{"num_hidden_layers": 11, "hidden_size": 192, "n_experts": 40, "experts_per_token": 2, "d_expert": 160, "d_shared_expert": 0, "hidden_act": "swiglu", "moe_layers": [0, 1, 2, 3, 4, 5, 6, 7, 8, 9, 10], "n_empty_slots": 10, "router_score": "softmax", "normalize_top_k": true, "routed_scale": 1.5, "balance_loss": 0.00678, "balance_bias": false, "router_z_loss": 0.001, "init_std_router": 0.0245, "lr_router": 0.000607, "vocab_size": 16384, "norm": "rmsnorm", "norm_eps": 1e-05, "tie_word_embeddings": true, "optimizer": "muon_variant", "learning_rate": 0.0112, "beta1": 0.9, "batch_tokens": 131072, "max_seq_len": 512, "train_tokens": 728700000, "max_steps": 5560, "dataset": "wikipedia_en"}
Below are experts of layer 7 (counted from 0) of a mixture-of-experts language model. Rows are named router (the router's row for the expert), gate (a neuron's input weights, with its number), up (a neuron's input weights, with its number), down (a neuron's output weights, with its number) and show model dimensions 0-191. Each number is 128 + 32 x the weight over its row's rms, rounded and kept within 0 to 255. Numbers have three digits each.
After each expert's rows: a language model's description of what the expert responds to. This comes from a sample of Wikipedia text that the model never trained on.

# expert 11
router:090087092117128175101113137171197154154144105129097154192090084089191099159101184140157114144139046140104176102132195097097146089095114167197101069115137100138184093126109072103067097172104085064123157180080125160102145094110130175111192147148132125140139182137149157132173135141137169111115113101146133093150097114148139157169161063094125097098146165130131126104078112127124093097119117139185125141127114106092148079078104127107049155165145123096097131139145136128081117126097083115148152083090084127129194171108166189155090140134164102175140135170106118120112140133134124112
gate0:129156174142147160136137139113145158152111138126122083158149178176095087129083184101155153153128132093110156092123095072126167148136147131144121124092105077077122105123134107088188111098066082085151099222123132177133112083127108105196173151141121169149138091136163112103118143193126125194134106135153120098149123159163087157197175080133112106161101114133074145150141107148184144140085141132168111087120116095108123107105095120114090118138125137056161214170185162139117199174108173173065161141097166123084177163108092127147146137155169084110187080118128117106142149115123126168
up0:113089127145125145152129124101113122168145100158078099151126171148105109150170083130136123166155141114053105115051126111096130126173153072152112166153192144214143114117098075173100130132091131087136133130152063157175145125124217146129133131068113103124138098101205123107150148173153123127163128111162129134170149125081149137130199120178120152062109164126114203165082127102143139160116131141157116143110150073159177132174120129164108122118179176075113129155135118109159130098134100111109160097126034101058116115095163180109111099071132121137104098107112172096132146156209135128
down0:136118117082162133141140131138124161092182112198135149137082115127101167116151090121146104120147134112092080139103120120154133154146146116155138126137143136178066128125099171073139167101151125096113156172090088101160158134168064145156129151122080183136193121153101153131155114106135129118181101108123159113134151098145088131163217126147159106146146091127122097165182139171168146148193169126198140150129156182111141134142124119056102117122140064115162069078155141131118160122121125103159162062183144221171123141209090117085170146085050124074136119149129190146140179113115089111
Description: Mid-word Latinate fragments. Inner word pieces of Greek or Latin derived words, often before -ic or -ation, e.g. dict-aph-one, sac-ram-ents, mob-il-ized.

# expert 37
router:113091093112094183117129098129164152159169104079114112141103106103182170152109166132181114142108095157145153095161156098063153108090117157137107081133103124129127104063130061109129118159105137128122144124085117154082126124111091142108187134135155195126113213107167151132127152166165088117109112175139197116164132101155155086177159102129153111095147132148109138099108119169156100107146073174167093160136098116126179120079106156112096168155113091059112103077145134113097099176104101094157170105122063107070081184092155182104051127087127078151151184149101090096103160174143103112
gate1:134160186109163158040116116131111105141126097171118141147067088114116179175055156092180122077126166130124130073156121167109156149127084148116134145112107083068094131164142168169141154106113129127128099141067103110124110102151090120104092167130117119071144098125086185135097097152115170094123091091105148090169163095155138173197143151177124156135086166156151122146174118125139122140138093144126106190094106077129103143073126171076127123153161144160188151073144137143138091216146077078101138124125103162110074139209120146129121153046120124135146159128138098114117182159131113083
up1:148110068087163141142097145112147107112152129064114106168142102132140148080194127179100161177185116114180182130059097117138121144149135096123135126106085123145135099099113139047113122166119157131175148114167168163179140159179141110220158106139135149135151152137149158128149160156141140127142200128159091181102094156133115135062084106128117154138130139127076125207099146133111100122150195135096115049122113172093124133149168132147144137178039116168062160160100154133128144135105120111148121106135078088200150141180076132081161136137141142154152094095122125189135149163097114096
down1:172132097214143151180181170122147187126152100129165158102110210117163095117119098214099126147143099154119105170102142101091133133123150143147138117112098119154118082086110089115123093179149089140132139157217139104148163129154108105066108142113138195108147137160170158120132144166140168166148126159098114105115122205104089124140143064157129067104114151131132141090075048122141081117142109172112136129090135116153072113160128152157103075175100113138118162127153140151097154128132138196065123146143146123181147195177110117126140186143149089110107077121124110174157101128182067130
Description: Punctuation within numbers. Commas, decimal points, colons and degree marks right after digits, such as 12,741,024, .223, 8:10, and commas in dates.

# expert 28
router:100116138093121151113079100133136152180175097129093160144125072098146150185121130175151110150152103131155192124175144113091139119115103178165113081103109167166100127079108092102136101163112097115095123144052145144065159135110130142111173174122156163083094159132183159160183175162118128117107100172185161091150086110175142134178124119104105121066227166119118107087121108181128092100094126163145057157119078148131128141078120139144071143146127114078121098091134109116085103159099154108130139083095072089075106164090189136136110130088131092177123107158105089126120194098166104114
gate1:121152145110128116090077136132140103106072057133114171128087103143125093138153119157144117153140154114160124158111157093180132056125134123144118125118140172160066102148189119148136126151118176160139142092094104108134063098143089113124137148141119100061101159121149167063047080127124091157131065153160057134101099183072119094073071058121154119110142142173168144090091129144156192110204116091053103076099115114127065122130129173128126114183079162120112111159115106159133073098132109094105131135113154111113160140114082087144167127106156140185144113170165113140182135138181105137
up1:129165146129163147132129107143141081132114134127160078141187132114155102105130226117121187102184139135158110140143158084091116200133102180089140074127137120097148163110111057151130160085165125064119127129109166102152114114117110184146100117138131120107123099160111127158163131145154104139143154127121077111148138115147131129139143164123128088191056128111076133121106082116089052203175128174182096159166070089135169143102097088183109151124127136171157111173135088151132101148158135080088153107166193162131076070126128179080150130142130183134173135117123091156128060085068142166
down1:140208162147134083119138149172228163158082133143133132131080160100107090121072144183142138197103106173141140111173171180126123126092113159108075113176109135120130111102121121106137088130094166106115104123104111178132057147135040109169135073175157113149114119083114178148097159151067127144103182117164133148171092136153168158115177127129157143134130135111104146164091091109113135115171159099100128069133119084080074162140112133123126112143108146101116145159130141094130144133136150138158105072150173099105123134117149067166233094137098151180093127138145094088166211158114145125
Description: Commas. Commas, including those joined to quotes or brackets, ending a clause or list item, e.g. Yorkshire, he took; guitar, producer.

# expert 19
router:076086111129134145115133103139176165203169091123142156155094116099167193177092191128136129113138097146150162114121173098075149128068146166169093120129098103179143111109154091051133109178101092147117095172093123144113150058113091153114130112132154139071084177106124124166129151140200101085120098120146178112122123126156188120163126073105179040145145144211102182107089107180121132101120106154179099175127127117121167117111097145155134163135120107118134123131158110115101076147101118054122159083100122114099104167099146125109069117123133101140102122158111099111066168161159114068
gate12:040134118096110126165092120096160146159117196088130208137177155116203138128123153135076118150156119123155135142097124070150148099118124111133133149104124106185148076156091096161130150143128115123158089117114175106143147135155128112056150122072142100039179129177115112116134114111118123086151137163143142105141133173086193101099126157125146160146097152148081119122094138188108126112112066103202166119157111118144161099097105097051125142149103152126147161172163121137168118208050101157123174152146118150173129147111146136167126129082126206154145090176107136197123141187135150119
up12:102137144163174135169176080094146115135084108136123140169098164069130136161174161085163067132160136084114135164167164119089178103117107152131127148136137171126133069109120119101017119123154184114139071160133178042188158189143133098163068126160114126180149127150164105127127121165095112127115072107166140059116151139117171125124118167123171153150113059154199118146145151161156137201086109183196104122123213125105118124108148130161113166096147164121097148106156141129064122145185135113161078108144141139162157108118145121128127120126104128107120143081160083128129140114094144148
down12:183151133094115097176128129107139148148033122131136147159090074158146162132136116161105152145114169043147072116167138168133125171153123086121140133198105158124116092125127075189126127121202112093126149085150127103089096106075044115132197184109107156107152135168146154141144132115151155109143113130219177108162094138129103153139108144087098132127147105120095131119157157096107122130070137123164084113105125184131112127184144080114179187168113131155100155176068134147166138125091101100178175078145121135142089157100143138140108115137132065165181137100192148127109063111145142163
Description: Infobox and table fields. Fields in structured infoboxes and tables, such as line-start dashes, labels like Personal information, Genus, Spouse, and year digits in ranges.

# expert 23
router:080125077068115179047088126149174165167140107137124156152118128073163172177089156144182126085085111135111131112098148111067153082094114181140138095151129168121156088104143106126059123189098094089093145161110124132095138130105096180138113158169148185107113146122169137176128144123160109086129086159135154077134096121172154173164169099104117082134136183165124127100073070140110106076110131145133107170129101100141133130108113148151069137182134076119117121115149123098070068136130124110179132078103156085097166162090138115165099154135142074138137138133099077192100170139142077060
gate0:043139086149149144131176136106153121184139086070121149128181166109100123091152149162091135116197101081164126131145143094166095131059094119166105137181118069128133089135154138162127122144123111078103099178154089047102078105153109103044159162095161116132159091100129105132133138139138132141118063115117131111162112175160150151098097082092190100154137123134105116097109161125099085097103148108124167153101107129160104192116125146118141105182119080102108144144104122148126042102145176146084166117100104136069189153112123110222094171161137141123120106107084084187158119136129107142
up0:127096144104169108108134141159174116080159129073138094154180135098076176141103190088137133073156058112187155147073111150144064162110150144090130120184178165137180121120152116149079160153101092085144198128139106137125110086098155096172121128096130111118098113098102158084135113154084083118107147120086135151158137089130134125108131154138127093062115129130057080096147127156071127102144192128125085155093092164129129195172192125115137099175115080166133127130105125080132106071098105155047122110097113177120113087073121126126164127074095176104126129119143086089107135108072091103
down0:117139124187107035188147088068125104148138136136114140184175099088176124094074146135120141140162089067173144117155124139092161213095063113093086082116138131139122102088120171143098097101111143106068117137090122116151099088136138093162150103113153086146142137162125153118124131170124154109154094144126155149082108134069119088096147158087103120177160114089087088162179140162136100105101170108110141161161107137117133154083085133093153085067134120094101116172188157211059135095122086160116113170154138161149114181110070147154156136114127158178090070126156121123141166122082120155
Description: Single consonant word pieces. Single-consonant or short consonant-cluster pieces inside rare or foreign names and words, e.g. Mohab-b-atein, or-ch-ards, mir-r-ors.

# expert 16
router:087107126131124115119076084183147154146209138140109132160125088082158160161116161160155138149090079130087154100150132087125194093093079145156092103161091125152146122129112120086113066189068084092115122161109126182126167157119095138126157088118157138155134151069105200126162121121152135096107094144142139086171061160191157109137160101120153099093140187178116132109097069176157097090144099122149106145101140084107184061111110157131131127168152109104108116108183144091083113153092123109095127127078104104076133124104157140140074130137166125154101209180127082111095181181123131096
gate0:111082139136105169143103110145128134184151130090167216155083106098085124144143091117138108128126132085139133110194192048156141105153115138148108121099113082157084103115091133190106172147108145109128125152133141099115108138120158195160074108162179102121138110080117167113118130170112080119194054121186110167112083154134148127118112159112108144069078193117079137098068122126178107159144105197101163097083154092173146092118103113110149124133117131099098116159164130204119178116075153145077114087131147127191096131163137148149114075160101141112149127099050088162147125132114167116
up0:113065157160157123170159166190090093170105115140125143161133110090143111108101130133110158122094116047176200128176147144156192079182146145152176085119169083095150108154111166095116126131098111143124128127103159154141129089191153117115104117110111145149172127110126149113093155130132139060114078140145106088145051154128123106139210132114151132192106121087092063098123119069166065118138144146130101093124124059126084155111133110136162131141132139106134135133089121147107170152139124053103152125176086199130106086119143214096133138126138140170121188103121105069088075128105109079
down0:145170185118144081054167098156185130136084138177184104164106111154116139142103126160088135140096110180120137143140147164152117139166113124131171126117084140175114153097136082152032158126161117117070165146071110083131213149136129166110141139109079121103144149154128156106140142095142091127093138110128055066075136153109134181121140142153112127112097108079147165173120099171131131133078093097135219117187147115170145139069112098044167146087179158149167154191119130095112147066129122085102121100129174169116095098108127090093100119140158148153182146137133121092136106159111136126
Description: Determiners and adjectives before nouns. Words opening a noun phrase after the or a, such as a, new, same, various, his, plus superlatives, e.g. most notable, third-highest.

# expert 0
router:085095097090104162129103096163162174176145067097085124128104095125174181155103156142146155060100095164154162096120167085101149119116146174148114089153108118147160080102163072086178111139103068120073099161115128139089170128079073147116121121130136188113138163092130143128115172165136077087107110161164155101137109106129164153139156112107149081123162139169118155083092094177135105130122090116177109146084115112096181084068126160098123154191128094094075104116187179137082081169122085126165165108106079130120106153110163191102101167076123083169084154162125094116103145111157114097
gate0:120055159149090062110139101162097149117214131087149135064151049122089125115119129174147187102154167188159179189145138106074098104131127133110131106161076189208149089124145174112109114122155192145093130161096143120128151129117118101147158147111068113157050142123216172156156138115152115114077153123098200108123119121133101086159070128123102169149153132083119148101105172112089124152121144151165181111053087175087127117131118120162135206137103133158127129108153144147143110137136120108091123104096127158126127118098180150154139112136160131093173146118131104121136102149070101152
up0:145135187089130064114086090105119117079123131147139027089152168084139088107159119156167113125122087143065151135134120140171160147130078152118159083148125090125141110136105079130143110122131111158150103129180145093106141137092136126164132140096151153102226117093195064136139151125132150107103090134104180123158147099143164145088129084136094141128134134123126166155121148213114111101168110163094117174143143145141123159161152123090111109141149052159109122157157154114065079154080213118106077153124165087159126124117091147162124108110122116163063145093241128165117165133165121174
down0:106133140097189154154122142092207130140151107122186071188089087146131118164100152096115127172112172066158117137090161141123140177106124124155119087125115174146114171149176098147128110166145149149178137121183112152132147155081187146132148140138087086147084088140060149197105096131130121089130115107146118149138124097095075067173146131108236117074092166161214118116120088100106117169126169148104088131144096114102145100102130108122126149170128116145169139114144108102129146085145179104130151106126124149108167108091105090074169136188150158201144097149100185126107201107155147148
Description: Layout and separator symbols. Line breaks, slashes, dashes, arrows, plus signs and quote marks in infoboxes, coordinates, lists and table rows, e.g. dd/mm, ″N, →.

# expert 30
router:094109105141090178103128126130182140129156100110142157170107122101167169154110186132104115165135133113093198143121176105070158072126122169181077090144119152171142102073140089128124089137068130126119154153092125136115126137125127176143191129173120173141052196098141170160143144099157061120097107175146124124113097111150162133215156108086192119059173166155125126075095101161140139130144129136180113164085120088107167087114154153120069177143150096110078109114165154099099100173084080113132186099114109101092123155080154143120057164169125123151123129102140079112101134123140090106
gate0:152101075151090123096129122174142170163144063125191152136153095158115154121131104081099081137062143128089170100163178120119172099162167139218122116120152174187084164127135113064130086104135188135119075131116151133137125178117116132185095124126145192145108128171160158112136128107080158102128140159146082092082179064150094149112095127089140122063153100103185119125101107064098120177130095107122128135086098126106115081159178121095105110174115151072108127127172121131134138120132178077109142079162063130050138115134139123105153197078096114091151108109121098126114141161151165123
up0:150122051132105102130101085112116132138116082105089071187105070130198181152171114164069140104115136112097142189109171133098157092085118123115170113159102146118186113120155122095170176125124123127199112164193179132143161152162141110186159173138141186180146114145064028116153106156127087102092131112198155133138134142164119145159137109156097140166111107137125126126125133118121116168122065178152122066147097119128135182198129154176133122118101115164150133147086148122100163174104155132086099121147114108094163126190110190141113158087168134127101105109192158130136108162151130092
down0:147125125132128129125119084100098158128128108110182123188188125090118201070066064138144075167150119130142100155112127084115174112101082071117197119177101104163108122171150157085142125124106114142121133145101148106127121146071047119112196116133104126094181077080112109180100123145107119135096114146176128093150124213130119133153140128126091062143098083118139085142113117140139146118175123144101083110128166106232157181169094095124148123134154125117085082094133094121182145153140101176130175129115103156141094129071148127104124110156125113042158138126154172067131086156159129160
Description: Mid-word fragments. Short letter fragments in the middle of a word after a one-letter start, such as t-un-ed, bl-ast, p-ay-ment.

# expert 13
router:100051127127077128100103113108165185186173104161142126126060156111161137202113170160139086126126129144148185095151172074079112069107073153144118119121099122158157112095171115079123092164100127098126157157110161157119142086106112132120163151124130214095146204129149139185139146130149127074089136144163168106142058154140185104148177126108150070120153164144093154059110124190120113106077113156146134132095078163104174125106153144131124185153141104126079102143133124063103085144083103104123149095102126109115118181130200164132123121133138110136085115147117117160093191088166124117
gate12:111093209118101094076172105145128149176138085107078087116143135112061099114147155148144106169120143108174152204130133154128087119076118184099089175166123165101104093022136124096119155075125088163141095090180135096104099146135170143067115048175117170112082148118117128248140126151133145147082183099099099105117196167126101127147173142125162137124170128090133130166117155147158073106128159125156107119157163149123138078125104118108135110146138123115134139108157127086144088118091081148162159130127129145131156118140139113110135104179135185137153159140146147089053097163088129122
up12:152081098060119162115110114158129189134169115158146108039058099200148119124156180086085106106173157087129095113139167065157162160082128140135113087130144104128150162156051134156119124134143114074113123132130166152176088134069148099141112121088126135146088150152113121129147109133189087165120109104166093169158131154068174142115113147156135097124112185119091159118029122185203101162133132094122117136150136108138179135106181121138118098112095106128104110158123157145146119112135107077141107170148158137114113129120160128170127054161126158098120086153053135157056126098169163095
down12:132129043134093159158151068120106151146126167114073123161080115136129214126154172162148100122139118161138136111130119141178119158094129132174153147130176121121165201151111063116104187173115205122134133111175077099142134167102145145093139086116101097146076115082088144088072148102107131082129165067137126139088085112150125123130186122101140158126162087122121110155104153151120114094094164122136113121139075195144113125118124118140088165165111138228144156154198144084173116139092109169121129086074147150117115193163098150173088170118122203118112167123115164137089084116138106148
Description: Countries and line ends. Country and place names ending a phrase, such as Italy, South Korea, France, plus line breaks after list items and final year digits.

# expert 26
router:055057055101067178136080119144131166139168105112111156164103112093156147135117156121181100138103116133115148078149147075111139113074103181153118101126071154142129113119136086125072028167069092082130104137074170146106138125089108147136165110192122132109074144125147136130130184101153096092113103146158148125136075148188147116170176121102167105139147174142151123125114091164112109115133144143142081150104113095112144079117137115133080132181143117096100087115148145103109107191062127142116130139104115131055140133116186146152074150136170113166111147188103040151109182156145099113
gate1:114149205086133147152126133133114127090184095186151085137131160146157094153062147106152135134118169117183108144175143130124158139148083156090166140126101167083125127144130153129151131127127062197114135096112129148181043070125102135094124170203117112114096119143171134112106137133143102117130167077138107173154075157100127149115138130133126180137122157096141094124090184135136086137128145096117157200129116138139121104122113162137148109130079133146129086107160082092147177152132081134072113152139142192173136123134148160140125119170174133077227176220137114187082189130063148162
up1:132140091130129089140154130114113127132087107105103126181135160143149152139156158115087139098159066118043151111120079102131094088121170183112107090086164080161135105141125175130112187138107119089136143165196120080128239135107085186116126100114161133156176077135064094112141114135135161107166143165094117109126086139111134087170155139136166133128153093168144166152085101099175117110131126095143094055069158097102102142154141095091123150124108144102135156126073107111125132068105137111159119106132106115074161133068120082144183148087103155194100077078169163059127074130173165131
down1:101086187110126143112134129172187137151170115149136107105150111137093108178156180117130113150097208140173091122181166115059144123120082132156135121160097144151155109155131119135150073163105124137065082124108127168167080102153103106143076172161130147120080126159155153098124162131120114110110143104144153167137132140129104138123120091070156130186089171139132111113125123159130101117150180159093152137128149199111202105089128204196134196130090151147139109151155121135143198165111103151112094132108113130184131151113160191062134131183147104120207125183080117116091128107088073205
Description: Prepositions and conjunctions. Prepositions and clause-linking words after a noun or verb, before an article, such as of, with, for, during, that.

# expert 27
router:106091098121120191106091120141153164165194082146157143141121103091133152168117142135144105151111097150100147086151187099083156123114137182132078073124074090096154081066126090150090123134136085098097103167061166137119134101110072149085136135126128160133084189143129184170149120137128094083124046143139203110131085111170182136109121093091115111106159175144106145086132099153150095098107124137153088123085100078087133066104157184165059150166120060109123103104145196136128121133076124121133107102101104107118143141053131136141106127123101046151092161157129114116083149129157107114
gate1:125143107106138158142135141090140114107156176124138142171148167170170123126070201140125147148104141084091123124042082150104145128088146190109121145166140074161119104094092124100107174138085129144155047062104130161070086129160107201118153156117082131100159122144195130105133118052121097097146082093115173118082150129119103158118187126093090068071121135143181130135179107150102094100088075079128118074119083154125107142095119150084154111123144121157104140101119119147102089138114123097059110100087092105111110120130122235082116115113146144111161142078142155171169109138114145107
up1:101085155127157114171137152125125137129078172094133120095110116126102163119150124114077172142124137191128147107095103143064135099091138087134129207145139156125128142102154141130111133137052132127103164074147156140142139147136075110210124145127067156129157126130172200118107235144122135080096125144212118093099170165132128158132113118170073112070166164121178086165125148118102149092034165129145157105117146179096189147135130188098140143108145135097170160121124152165098086110127134229151150092121166107130145129125070125117117151147130084179113093111099155116161123114174141141
down1:134134103108118072140120156118125154099118153077161109108147159142091086154124110121157123123129149156136104097080133140093133097119121147139090104105143125197118174095176063119145127065137198139079116033125125138122133097092133157147153078115121114166180146081080227068122150133170171111077121155151093080094099164052159112182097101120124108140151117136154192186178172107141105084143108132197116117177155102090144144166161176117108115149141095139129183107115181120135167082137110212149155146134117163131139164100103045106150130100148125124163109131086124093107095135117132151
Description: Sentence-ending punctuation. Periods ending sentences and opening parentheses after names or terms, plus colons, semicolons and closing quotes, e.g. Parrish (born.

# expert 12
router:108087035095060155113086084141168189154134117144110109164092110056122155111101167192191116135135097149118140094132146107082126105099122148125098061139126130136098113071169115108072100157121095110076131183114119113092159062116103149093153127150087185140123141132123143167179147153204105093124124154133152097142141109134145156168136127097191109106182177150101115086112096152133107076089121147135115144060130100117136113118128169122128144150121087130047138094173162143073108130105093098085110103091120112127106181092162149118125166072160114207136146169108133135076173156133126084
gate0:143160125117114147162148142092176128067142135128148146151063120016079125075103111172093119133141177120113113120147122069113115124081095111099149090150076103147099125112138126131096097118139153136119109149130043096119134130139108177109198111192129098151090172146152107140187174134168157114092109146121145190056163123173123169132119073139196139120132132139132127131081079128179093117167128115126126135105133147094060154127125083205120101120197142129126153181097101108146139119117052204125163112162125119157110198131129100102183123129183093166053113129142141120139137138121134136
up0:127118164139165164073113139120122129181127142166076110167093206179122158097092104094167095122113179175127127122071135111124174149163107155166136171101179162103096120164121155092121140145140102177135141067115171152106098173188112137116073100143144144115147073126146102105131177115108141102117088116139078194162144157094121147171121084100135196131168143105128136148136152141197186138143110183093143105145064098095107120087075148167155166109136107145175089113151090077095136109105106156165133153110148089083065133136174163098145018109159121106144142122148116089112127087071121120
down0:160152148066124166074086113166232141171174120169122110183160149159119185156087223112096142089149163144120151119105086056087156105053125076087194088146119138198105079099128134165115154110100168106083205139136139142154128176183156104088139121122090159141164099146131166120101141091087135138088139136103137103120101095070155197148154170078089136127134153117138165115154128163130134179117185133185120152182176130148118108153161165094126126138157146171079118147119139136110122176148090133149115161078126127118138126125132158104130123130148103145130151136100119123122136101063111109
Description: Slavic and Turkic name pieces. Word pieces inside Slavic, Turkish and Central European names, especially diacritic letters and endings, e.g. ș, ı, ić, ović, Vojv|od|ina.

# expert 17
router:077074110123108157088108115162167144153144063107113148140062109090168173187128160157165102116088114170126140112176156080060141092142141168145082091123105113142187102089112087125115081190122080111119126176115112109089163122073097135126180108122169148114102190117115167186144136151196108098083108142188146109140098142139152118165140074065151134103152169141072124082088126196141111123126088149183093159113092096106141100092103138125081161176127076105102069107139150129088123140088081133150174127110119110104129177121160143051113150111130126174160176166113120125104142149150096108
gate1:073144081100158128095135127121173188122131135096159135088112157124098223154108139097103130130201144133158126130191111076087103068165158094096136108131181135150107087135103080163134131123135161106178130137090143125111127081075080092178087118087102147072161142105143108121088123170168169158118124137025154143146131092131134140148071104062145105161094130113168066108107122153147109161103139091176081090113145155114142108143107074156108105152146129123096080123107171189161156121147168132172154161094141110148180195115104112122160120179149148120095112172172143150145110134086058108
up1:037155077157083163135160105150120113096094143117159163098132153107131133093135095134134090081107097142110149140074069134153049105134108142134143118231079079130071152156067164107144199121130141129124105133081124173162124142114123192124170138122152136124127166135148065103137151129135113138120156168176085101176125102124118068167105079144105118061101138112123100113117122088115094098209114112104071099102147152122145137139122130160124057081083181169120140173121165148108107141107150120148174127115131047070125107122140142134161092125137128142133160198167138168160116104073092109
down1:120112059073117156097154093148116184107115133132185092086125174144104157131104120129133168148136161137120174172144124105135088135141149149104093132044155122082054088136144175138189145145103136121140111081156131086166162080169068123142140115086149179139131076105111145139115120094106148116193114183084137136159117139162162105155130092132109119097093172109101154135072145156178128134076144162187117094150143176079162129192109099173089109119141152177161126095156118126187122120108096182121179178143135115126139173163132131064074086088118156178131140143181136177160143162156152059
Description: Year century digits. Leading century digits of years, such as 19, 20, 18 in 1956 and 2025, after in or a birth-date parenthesis, plus en dashes between years.

# expert 8
router:120079130088079129109085120167141155158188112131112128138077070119135125150088128163158104166138091129096129118141147084110142123094071176176066125136101147151115122098117112120119086142095091143133113131058144115084164127117084188103130117167132133100071153109181167169110105142160063103121091157178154097158082126177135137146136118110183073120124137175074151070099088178105048135122118152155070171049148124082131125125099155139102143186156121136088089146152171141072135131099121139122156114134103093056153151116160162141088165109154087184112136139076086174136156125164090076
gate1:137140111109148120171123095174119101138130154094129087115158097118162158140121149110092050219152163091152110172141151148150162159147153112127116030236112159134122124144116165167157085109111128159109139104058142152125142154164093138076119128161101123174150103128125084150135099097133079141154130148164117094210185133124111121146146098107123079160149119158177123207181095115065109168077139106095134135153124142155166155089119130140160154072103137121096123119150138128086141152135107141140141128060138161058108143101161118125126081083131091193153119162097181114039119102142149117
up1:125134137167151159062129125132133134110089115121144153182147113138125145157097134133172123131118100125113149137068118164200094046160066124118144082114135143135136135158111132123125195174134104108161167123169110167099060136120178113159106156140140158180165128154170142146105197165123160138070141111078119208150193164126150133088153118108164120121098130012058151132077134138130140057165121171124142125154107048125112135125122090102127105130141127115187142118130130109076166096105122176210170150135126134120155172087165089118141127147146102117197126104110158116182133123085089156
down1:150151145130055091103087133146076170121140166129132097122100150116101145107152072149118101124101138197103182141084097143152138127152133083122134121114102166164156147075152117088154123130118103124130060123121137116130085120152132161153046104130063109177124098138123146136177158030081109136127123088116107134175130150146053149135159126098118092159132142095089146190098102181159051120112132147158146147130045103163184113099129155107120123142203054126116076130161143125086151067126090074106110151151158135165116149130168106146120145081147088141181159139090176093111183111166123165
Description: Articles after prepositions. The word the, and prepositions like in, at, across, near, that open place or time phrases, e.g. located in the city, at the time.

# expert 22
router:104109079091118167106083090142179177159134140131099142143068104108164189152119219140147108125099090150120125110142139101096174118093137130150093132150099140130135116058150064108086109159102107136112121194111117109095110109122089172093136098142129177134104194141168143150159106144182090111106126170159138144158090128147114101165146062072143102123145125157111120084100099176127115131093101128191090139141109106112128090061122150159101191190113099134074094095150139119080088146128087138138161117114096103079119135058164178101084133126117093124109170180104082104060138115184053097
gate1:142130094101098162156136124123136146108115138123115211125132143086152143126173185191079121176108117116165119140191152147117091163141099088182117164068192142189112157155172074175120075128094139172088088036096185103161167122138177136099119138136150089148127147141164172158245142110098097110110096184150113120085107163109130073062108107145164129129104147161093113139116132169207137120081103132099144112106118099160136139096110146127091149110113116149141167138116136089158100150158143120146161163126173155148140127103085142105167126078120095113073139064118132149128138119163079088
up1:117126104075125144087096147112102156080126126122120140166123174135121161181122140149112157131141115110128112100146121111137153107130145138155087137069103117165110115129184178066099181092210163124161095189048145152162147144142110150097144072093108107181153156100097062148111153103126124121142102183121149171104152128158117130085126130150133183131128139081122093137128122085122137152152120145050109140093128147169149188186146178115137146175107083106076123130139094181110052113036101139157059119102104144103114152156158078114162119137096155153172167176118159230145135114151078124
down1:139092099114135179114087129096088147152116113141125133100140123146174115101142061209125154135101147106151148146102185110164136118157132131191065143128123116155129094156079161115137112126137114164084155148164169093147161109139085150165027106140168111111087140150138139163130140113150154122123130172138090119131172090118076127153143162147076163073133123188160131092079107053118125187152114152075132115080152085133125100075122164095183117125161126086066186071087113154137095083067117143143172105129110142150145145098112120075139116178119144076094090131102122120170169069147190200
Description: Blank space before values. Standalone space tokens inside table cells or after colons, usually coming before numbers, currency signs or minus signs.

# expert 7
router:095107115057112196104068099152164138161153107114142137134072112121181165135123163149186120114087081163148179122167136112058131112111138145194103103119120161126154119119121091077117100169092102070071122181125141156068138144120088203078148076132126182105135173142134148164146131131152085092125114153172171106120105102146127118168172087081128094087149141164103126084038119157119075137079090142181078143141077128090159100078148155149092142159126101129097073108137154119112134149113122096147146080125108068091131132105169179127084135083123099137094182152119101112120129119137083086
gate1:133104130142137172122068112130195089106140130088105194143027123174119159070124103165121128126187162106107119121125134122130180111177106160095112108137132151055084149105169074182070101172132160105112185131145102083097119126096124113083097152127134129193106126144072117133084133117116080142062098192093150104114147110125074137142159100072134101169145129131141179175113121110091132101196103153115128150153160094153151035137173085042155123115111130121117126083169126141104145074149136080151099131144114162126106104110066119178189140136134123134119105123138102110167112124151135087
up1:142097114079142130091140110121122105086144125239137143202110125103175095131153137105153099181133122172136169120102126109158075138140078120095140149159101153137205095136098123118158133129183124153128127161102094084103116098153098067072101143146154168149179123109168161154122112103063124132094106166190111130118111105088134209115061128154140114105104102119202115093087103103165149090134167173079141118141176172145107189122073121140155127185165103167176128069119122115158185124138098157125111132101126136127104087102115093188056155149124152205155108110136126142113098128136168149
down1:158131197146140093156143128114081159165138116091132120122097138162110106161145157120187161109212082095160124112134128168146092158082113139169078151128117135191154087111142128125152067109165120132123159082150138107124146107157125126158098186211201166100111117071100107125182098114132126074070124114110101115034111154154176199121131136129150127137087164167145118132145123090101144096120154044077091167096163140130093119145142102185082117118173110116161133157101174122123105143067153129148144137106074116062126142146108180111157134108127102148166112106106146109123125204200150154
Description: Space before numbers. Bare space tokens right before a number, in dates, table cells, model names and statistics, e.g. Mark 28, June 2011.

# expert 9
router:113062108082132158131106099115180122168187109139094164140079115073185162146105157149147152142111102178109177114152137099096195109111124149134079087157085146173161125091111095122134095179115086130080112163118129143062145097129087136135130120147148142107132175089118146185142162121163092088140134170149151109109086113167169151174134067085147106138160142138103174086059097159138097145116074139144112158112119119077147130109158196154087171154145134079077096087177111096093130147073072152128176130081109094103123148093162154107103128091143111148092180125068086148080168083129079089
gate0:106096151142182115149115115158128179087175144060134153118161123051170083137129113157110162100097111169098167169105120138142097125126152158123092113075095101158192046120124120134139089163089127116117151110139159174098181142118130139158122143167081122114069171082065149108137158143112120106143093092175129107085129117111144117114125097070072127121085142116051087052087103127106117153036142152169137151092173125099133180166124139128146176103092071139128143161166087096138150123143141148058054144117102160101128150080131140142157121164099127128098130109146182153116130084143057101
up0:109162182132105187133183159158160098179116163128088163126140094112127085137141142072149100152190142106159155147169119159142147102154104101137052100119110109126137176124111152153140154096108096166175115174144162087135101177204131113131099153130154149101216050111162156173104071139171156109098128178099131085166108096125122142168111123140150114148174095130218165214132169161123165116119102121117120102118098146148110128119164078061122065156128085089164116158158124108069079156142166118181130086168125127145146179175112174124113090138163114129147126150113111092138105145153172123
down0:212097116057081171073101162164111101103149139186148181185160097142161097152144179102148062136132097128142177148134124096169127170118086139158157128155130147103102117097143166122175156147187149137119150138117127116130134148160109165110156141139097185175163092182220171143126125092167098070118146105100172134169169079129170157162107123143145125102145093120156174187194122188125145122138080164093157122172151150113107106080100153141187115117179137118091096062098129118080093134127129143143174132093108144149106181136111045154086126106143158084140128143148130126150163131095140148
Description: Media words, century digits. Media and entertainment nouns such as television, media, film, music, radio, plus the 20 beginning twenty-first-century years and dash ranges like 2023–24.